{
  "n_layer": 12,
  "d_model": 192,
  "n_experts": 32,
  "experts_per_token": 1,
  "d_expert": 480,
  "d_shared_expert": 0,
  "activation": "reglu",
  "moe_layers": [1, 3, 5, 7, 9, 11],
  "router_score": "softmax",
  "normalize_top_k": false,
  "routed_scale": 5.66,
  "balance_loss": 0.017,
  "balance_bias": false,
  "init_std_router": 0.0114,
  "lr_router": 0.000812,
  "vocab_size": 32768,
  "norm": "rmsnorm",
  "norm_eps": 1e-06,
  "tie_embeddings": "early",
  "optimizer": "soap_variant",
  "lr": 0.00309,
  "beta1": 0.95,
  "beta2": 0.99,
  "batch_tokens": [32768, 65536, 98304],
  "seq_len": 1024,
  "train_tokens": 439400000,
  "steps": 6764,
  "dataset": "wikipedia_en"
}
Below are experts of layer 5 (counted from 0) of a mixture-of-experts language model. Rows are named router (the router's row for the expert), gate (a neuron's input weights, with its number), up (a neuron's input weights, with its number), down (a neuron's output weights, with its number) and show model dimensions 0-191. Each number is 500 + 40 x the weight over its row's rms, rounded and kept within 0 to 999. Numbers have three digits each.
Before each expert's rows: a language model's description of what the expert responds to. This comes from a sample of Wikipedia text that the model never trained on.

# expert 5
Table pipes, name fragments
router:519551418531536407543473610450447457527510465493467512463483497451487479512453478518529513473496554483480476504561545488470434498539526490505520511443540466452444474434491520533607476606501552552451490465451518438479482514506449551549534516449547519517530514464551510529489640468415550448530483538539474537565524491478519537397547480538519508500542476407522448488519502457492516441501507436500486506523507522495475485459406469527503477545466477454516514522441555449451463506497465478443495468471540480529460539541514492482458513550540536477462452457519534533507510510458480543
gate4:470498494495464492539514447457597555459427587432488482549452541484413470505524475485430525497431478516455470489452526477413507502467498502412492443531463477451444460444487478518476535451562512440508521496496542482424523521496513541502503448515523515479544515503527493445566447540525508501468533509480552546518476579407522581509508532521545558604541523500504492469454537548511551608534514461482503513538499501468489539562510546501409509519520462469438563525502511405562535488523497519472469529527429471477434478555518484478534498514439517441484482537484463465484451519507530507
up4:516503501542477435480571519509465475512481585483502494551435545495440504532538540481459524438504469497462481498512533557542510498467510484505525494575501534457489491510533462415403566445462545584622480411493465460504537499518407512468445511464531536427544492508512457459488506519458484498492482477510581518449523444479485547527474503502521480471507527508515510505474505445595522467598473494518526488462416490517498468477517404552519505468552413514432510474502579440518496505502497521501507591479473443529485481485507462450488483482466465513498523483424543492537504618453471494
down4:533493474452522517503574478495513515473507478511512535574573538551525512570546591498558523532561513511502476429493533456501548511481458541438525531486440530462500508518464505468499490498472565565466549466524518515563585503503483496459475453550505507480507524515510510600536486493468466499415464544515544426475565512461477503501513548552494480418408532518536561554490487535450416580425538469546492549480548498563505534522460542533501528522459479439532478467471508493486473521557508525452429455563445491521435528480562541478456556461490570499543558490519578506500511480519409521

# expert 8
Names in lists
router:519548417541537403533459597460448459517521452493464513460484504458486482524458472519533512480493561487479469494565547486470428497541527494502527522441530466451455465425491524536609475606510540547466485456453521446479484517504456554538531518446548519516533507477552508533485647468408551443530472539548469532563518488483522539390546476534518512500539476417528455482530500464483511447486504437496477508522502513499477486455413462524496477541462484461517517520436547446456458511495470479453495473471546481532455523540511494479456502543546541495464459464520535547508516510450474540
gate4:545452491490444438505490483541477470447502468489473481481523469529483508561518553550473477475525503493465494473497462553516491547475540515535513490556493597546539457488544528524500570447435436444472563483554510503477457573560619406448474495552569492541494540469509467491426461599448448572513478460520564497540442519505399541481471510496492498480491498448520499547553466478456500514536482527443504561508414463499514518547529480533479579525514493506513547538438491529493461510478508528460513533515475470529528453465489602427479472596516456500537496486474445511542532471519488431
up4:498522547399524472500541468481422555528514482526424544491490513508519546477497518508480411532504524528511433489524476404471476501515513540506514511538500557518553483551463458516510497440480465526503534477489511436480513496427486519532449530515477525463501443550482497518503588509495487535483510485571553444588558480506557490431470486444467517479480518485469493479431464505449560464622549473570529516526510487518545608468541534504447504578533515529569519534482506500571483569503568492477500481420558533506539554578495438517537519478445518526509514450505555517460565453466566465
down4:524582504527505466488502485469445493432498477510435555518508521510548525466555500530506485541449621532479454532517491497574493499587507550423539561498522474469501498480541551458476514464559516488515450575463544453507522442552491555521548446465527475487504570510473483469559506474479499485501459558517460579515566523487528515496514570555523500473485482533573454525457590491493552512478497522477475457511512524517489461521530534596529450494472558415516399570534470548511508482481462509499507471569424565485511479471501418511470525438451444459501494551528538527546534542548439457

# expert 13
Name endings and suffixes
router:521544424526536404535461591454440465522517467496465503461479494457485469515452472522532504483497556484472473489559554487467434500538535495500523506441537466455453464419490522534614471605510542557467491469447524434481493512505458559536525515442548513522528505472553515543489645462410546441529479536537472528556510494472517538394542472533509512506539482416528458482532495461483509445483509430498489511532506522501478492452417475525505472540471480462521517527436563451448456516488467472441502462468546489531460532540517492478459501546549533481464453460521532544507513505470473538
gate4:479482477454471479423541541467459517537463499451559544520474476504514491423539441513581512533502466535533513505520446458500504566463516529436486458425431548461478561484472508511505484451486552530477472506417457447476500468493562489465595507513563513523519505461515506548475487529524535487446525504533478565448428455495453411438536544485465536470507500521591484571445525494499511600522497508491471468527504410512570466453491523508481426438587474554513498505519469512448423526470486523514482522483521444500541562531529511566471507461439479462439516590469450475487452543513543520
up4:479510521579533536496587472569464468434511508500502464536476546457525473486519484444537472518427546507424467486436485489516457455490577539512486494520494461499479532563482510494503491562526529541478544525557577488552526442563468470510541489442464526503538488565533503502471428485584496454517540465399413484517509493520417463496512431489445493456465482487573539497485539509490544511522439466507587494488502480511504515545514523440492480534508505506523495542455501523449508522494496460465456498421505522466487463476527464549517510493593453551448487537402531574598474478400529438
down4:554510518489502518513532516436573463450426491541550507422524472455454524508514519541487473510492534478535450441475428457527535533475507485533475532513486530425503587490481481517455448530553433473490463455530430462565592399461507438507539536497542500517547472502475435468471494565472490508521420542499440471607482436436513465537549543505555483449513473506546516479464460451565486490558444530513519556480552508535505525491450535486445495483478524528485548530473508501536504502480571466532506528464440544473531610473470414491553561487543493541512416462474447496486504482507498527

# expert 20
Main verbs after subjects
router:475497474512505424504482500504549535518476492433475515492463482429492460467508506484458481474522509556480492574474535474495429584484390543455531496536524502471455478492553536512455471571521578421522574503484482489501443480461452496486500482437536545466463546461454538467487498531564550542485512527452557488411547523476469506553453495518552439470539541505552522595547544518492471525497492595484475500406455463498499440481475473470528505509578453513576429488480538458590487504514505494427492448523526521517468421476465496538547524508489535483514551477446505404574469503487469466
gate1:440513425507504528518482477505490585527530463518503526503487485536529507509497523521542492431449582490547540500507452526514560517545520509452550469519504461519534495522492510516496521501510517550450481537482455583497495554476555558395486483450477503468497519476535476452470489506512460597537515469502528499519525460503455478502526535521515553505577483495478507561525480446482514545455445550576503471515586547553417435497559508424515387589456513445433489493536518571501469492520575528514490456467434583446506435512478417489408548498498459508443524508491456424444516515485488495
up1:492544570503495437460479501477491490491470464483518482425532572545472540450477502499467515483502495488527524421538528453519563494529528437499374505492451519500468467512513476482468572540531433484535542428504433482534427476474478542588509544528472552457485579473530509481516501547469574522426533521522512381403522503481502514510486573500458508503434490509514485438488477498543500423551516528474501455489496489445509600497472509470483506529395536476544498550453488458547452553483472458540536466488468454573538546514598506505530505510521500531557541475491535532544495548466467519
down1:510462535470498510527431492406563439515533512425526485500535504478494509424569526526473479601518538543502518445436463497532467546545561514475550481461463459528471518540543478532512473505431526561482476535496510515484540436480529454561565507429482568473514455529511442571474513553441571550526509493517475536500392543458428521519506560534465559441458484476422523528501493515438447531441570505564467510494460476478473479511475493484534542503499507513489511475536432477538516449438461468510509535576522526466585530489521512515571552446543451459509532486447553556485516519498543533

# expert 31
Ordinal and status adjectives
router:473499539447480493498489530517504496532507506494499553544480522520509591473473474410436524453499465465535526547461460456467569499433472525492489499463512577531550424479587458488433511489498509462539506519514513547498554481470459549479417519575479478519444384511486468461510521501439427514515493477565617483443533487591523486521530489525469515430520517571483439536548479500495440511492505525490472534461505433507496569566513448494569482470516545458563579467578489500529565521517555429505507521561548522550553525484475451549486484544495485517531463502572521488499484492462551522
gate3:478534547515527438486503507527497478525482491559501483472520530473460454460545417473426450500437475535541400490524417526466475547460472541436514432474534525507539491554482529475519495486555523445458478414515423493493602582481503538500492471515481538457480476539504449502487471479471483467445515518441572502485432507452427493515505473476507498432451516529591542421550477521424447498565491524540494475529522475521504539466455585522549442450560441563438492495530506478481547486501458540489571519504521506533566503540544515498515515503511527461512533605538462484475474539502565556
up3:477524584572500429521500461495476485534481455557513456475543511421478521505516435437425422551472494529490375475498476532470491557469510569451446415462512512485507538503530487478555472516507526455512492459492477472515569551465463556532470512500480498527560469557519485447526493426512454460441528574460592530510483541535443487496523526514516510463503568559577542498483507481472432489504544509490517504561493496471529525430502545537521440525601436533463536522537519486491535493539521495449548471454531559571523503502505484539461516441521597533497541588527459475495459507503547503
down3:540607563530481473529489532430583515480534477484487544444453569469548475487474477501512546485511451475478501494552616488463509482518526493493521507557476467487538461522490502487510533576511514532431569462518488473494556497558534496477483504475475496469548518536503561526433476522529445548439465495446498430501487498476626552498477493484509458564552501505588539498489500411537543528443427541509500470527452465504474535499499501524532457499489453520503518464525553532459497519503554465427464532447481566526542461507487398439444492529557500463433510460550465510485433390509484525

# expert 4
Prepositions and conjunctions
router:460498518565475572522447489560422489532450433492540498520513551542570513565467522524408548473469491542451519540568499513442407500519554513535550512501521486479485487472504500476466483551488532561465456519536539448494444465482505586491533493534447470563466517456542522500460492508610593479483542512538516564491458564506366529539411485522597514541435472498524563504475447521545506484509494527525465510417449462481465544475491474477504540498450489513459517488496566519580556518508557440489471475551523442496525498509501499519533503555509513530564498495486502485492464465451503486
gate2:493500494453448504425551514491433470471540523514518471474462462561519474439476576506517478547458443512494513491554515450485572438543530479522525490486475543512464517552491494484460473524503524476444562480546479542515522511465500479441445559514609547503442449535595530525594553494530508477461530497549478511472513466553554484511502581470475457498505428512466572440510460541472532506553508507545511530527414492513518491480518474465507515486498558503472507535580453481567461514564447498432500479392538412543507535542458549500468575536494529463511466530496437492429486505544424444
up2:546587529474525522548493507561539491526549525528512468418551525560452505487469450503526521541572502466493539484562500531489526455535399483470507496498469540497503548462564439534536447483433511505478566490558480571549495538465449519425460443557573560568512479560579486518498446502494548504467454553486490476496562466549475530485491517482516517553543509481543493473537522553492569463545480475516482496421481547528570537467533404522495485516448485442484474504514518461532543386505479469563550465459534516487503559533469536502490445546483553430486471548457482484451544484553466464
down2:570516518518471578436524440473506472516498514515504515541462526438470498515566503524442513451495451583571463490457527493476514479515558547499476476456534547493510473522510501494532503517500554469523458452520493452553501517471492501567517504485550582507513461399536548472476512491526383438528528505407566484597478530476494511449536527425464490501505520503490467466514469443473536572476484486537575546531466515430497465530474484438515502576557481506529365501497463597538547458513540473605495486506544530435535496490484451516476487499500539516531506475497453592454494498487523501

# expert 23
Prepositions and infinitive to
router:442498536546409556436462458498483549524515459479517477500470485442532493530505547550432492464504512569546601544557553519558517466505503553511550465503463540529479474547519521443474494494464520560478497492460483520464508458485519501517478529466482467506490579516486485501465460473510411456495489513516576508517517512481364483492573458482518519557430456475461485501539571529548472557515447572495532444511453541493583517448499504479441478490463526472465451519530549449489503495560540482499484581431496477486501467531469477517560506538486547572453472471452526357436520476481471523
gate2:482445455507501535489531470534363480516487488524524472527497520425501532539566520585555477519553501404475538482432506543493546473569510517480492526455444506465535458510486474450552478552515474514462483484503462452474514491499464523487471575491440518518488525530508426476483488552412503474471448572535456443539560512623481530451546470566503493433523537523538509506475545558578553554443414516517529511457503490484508534480533517481476476486435495521536512493585537520507409406512516511516421526521464499473497511512474524520508484535513424516531511438495553538558510477518438501
up2:543497467509403466544535418498484531516520527506476539485499455515509541542561491581512536480526557537480547418513548528446470547499524557576480568454526514529510463489523530524488476437537501492543486553449526456504537477548456590465612564431511527532501542410529456515533513514556485473548515455542460474484498527500449458482496551566468503569482513522529507492503446554490497478556484542464444445420477498499541517561472493445511479533374472476454567456432596519477476571528455497502474438492480503478504476477528481508501502512512520459426516479523481505523506517496458420
down2:425522555485488540465474535500559516442448465491440479530490478520496571439479446489431451559428440431494544482424473432571519504488451515388473483510512468460489495474563455526538541536544504549527498458464493440598422494458552469510520588478503501465490430516460458506505437546544544507487509460484474448549471535543542451573469589510491497451510515508509409549477529473519487527516539460483484477507491444540456518453514455508525570488502458434526521477518429472472500492535577547485502484494473553485508461455524526539460502474501472560520503533437478439472436484469534516

# expert 10
Name pieces in tables
router:516551415527542407540459609448446464517516461487473510465484500456488477519459467516527507472488558488470466496559540488474431494535524486504522503445527477456459470424490533539608472614510547544457500466447511444480490513503455561534532513448551518522522505484559508533483641463418544451529480547546466530565516493482518542398544477531521511498536478410522460484524498460490510448483508433493480510527501520502483484458405467527497480540464486465526520524441556446447454511488482472449497462458542475521457524535513497478463502544556537484458462459528537554510502511453474536
gate4:456554498509429433446499517396472529537463535510475458532619506518527546512511479571545541560510512488448491590480534576508481473557501471455473474524601520471502521500493451477544532540418531483620477572502498505468533528538494525440501461501513476540451472564519550508442524550507482499528479477442552524515493456577545593482540484431534491520503450515544501491469496430485528554526425447562426429508480504551439541509538525513479509495493550445482542485517422543476562515434511505535560484443461516499552470476500535556512490512479507495498494513483527469484488502467507470
up4:499444460535518500533438499556538464495547479485482548466383491519535463440462519484494498499537510524552491456479504425528498557509500525556510589466411430543453472529513516471441527450538482525450539428454464557502490491461539447574532554488447484429567481422531491536495512456478497541529486467555452462465516536508455417456500547505446452451508528578470505528473449528494527469499538538450605528497524484397530508527534542476502482482489456522521483488424557462526438489517504478489486544565521511515440544504492510448472548479500525467515467523462383438499512474487464509
down4:553422460484498412533508489574533527488527412538443550532492491452486490493520511476499518493436525443475607509513528490503502485510476506440454496529501515488472540518527490527503531512555481467454505450525435534496466502540510446449483467478512489525527444477444526565455453465530518460482609522498551572522475524442471463470504495497535496410486482467505468519512558553493485483511504521500458527426430391369502514501491497569490440454530497501469449515567556507517450526525546504466504504524468529463462590560529531477492554508460443458469517530399503479551439460418509482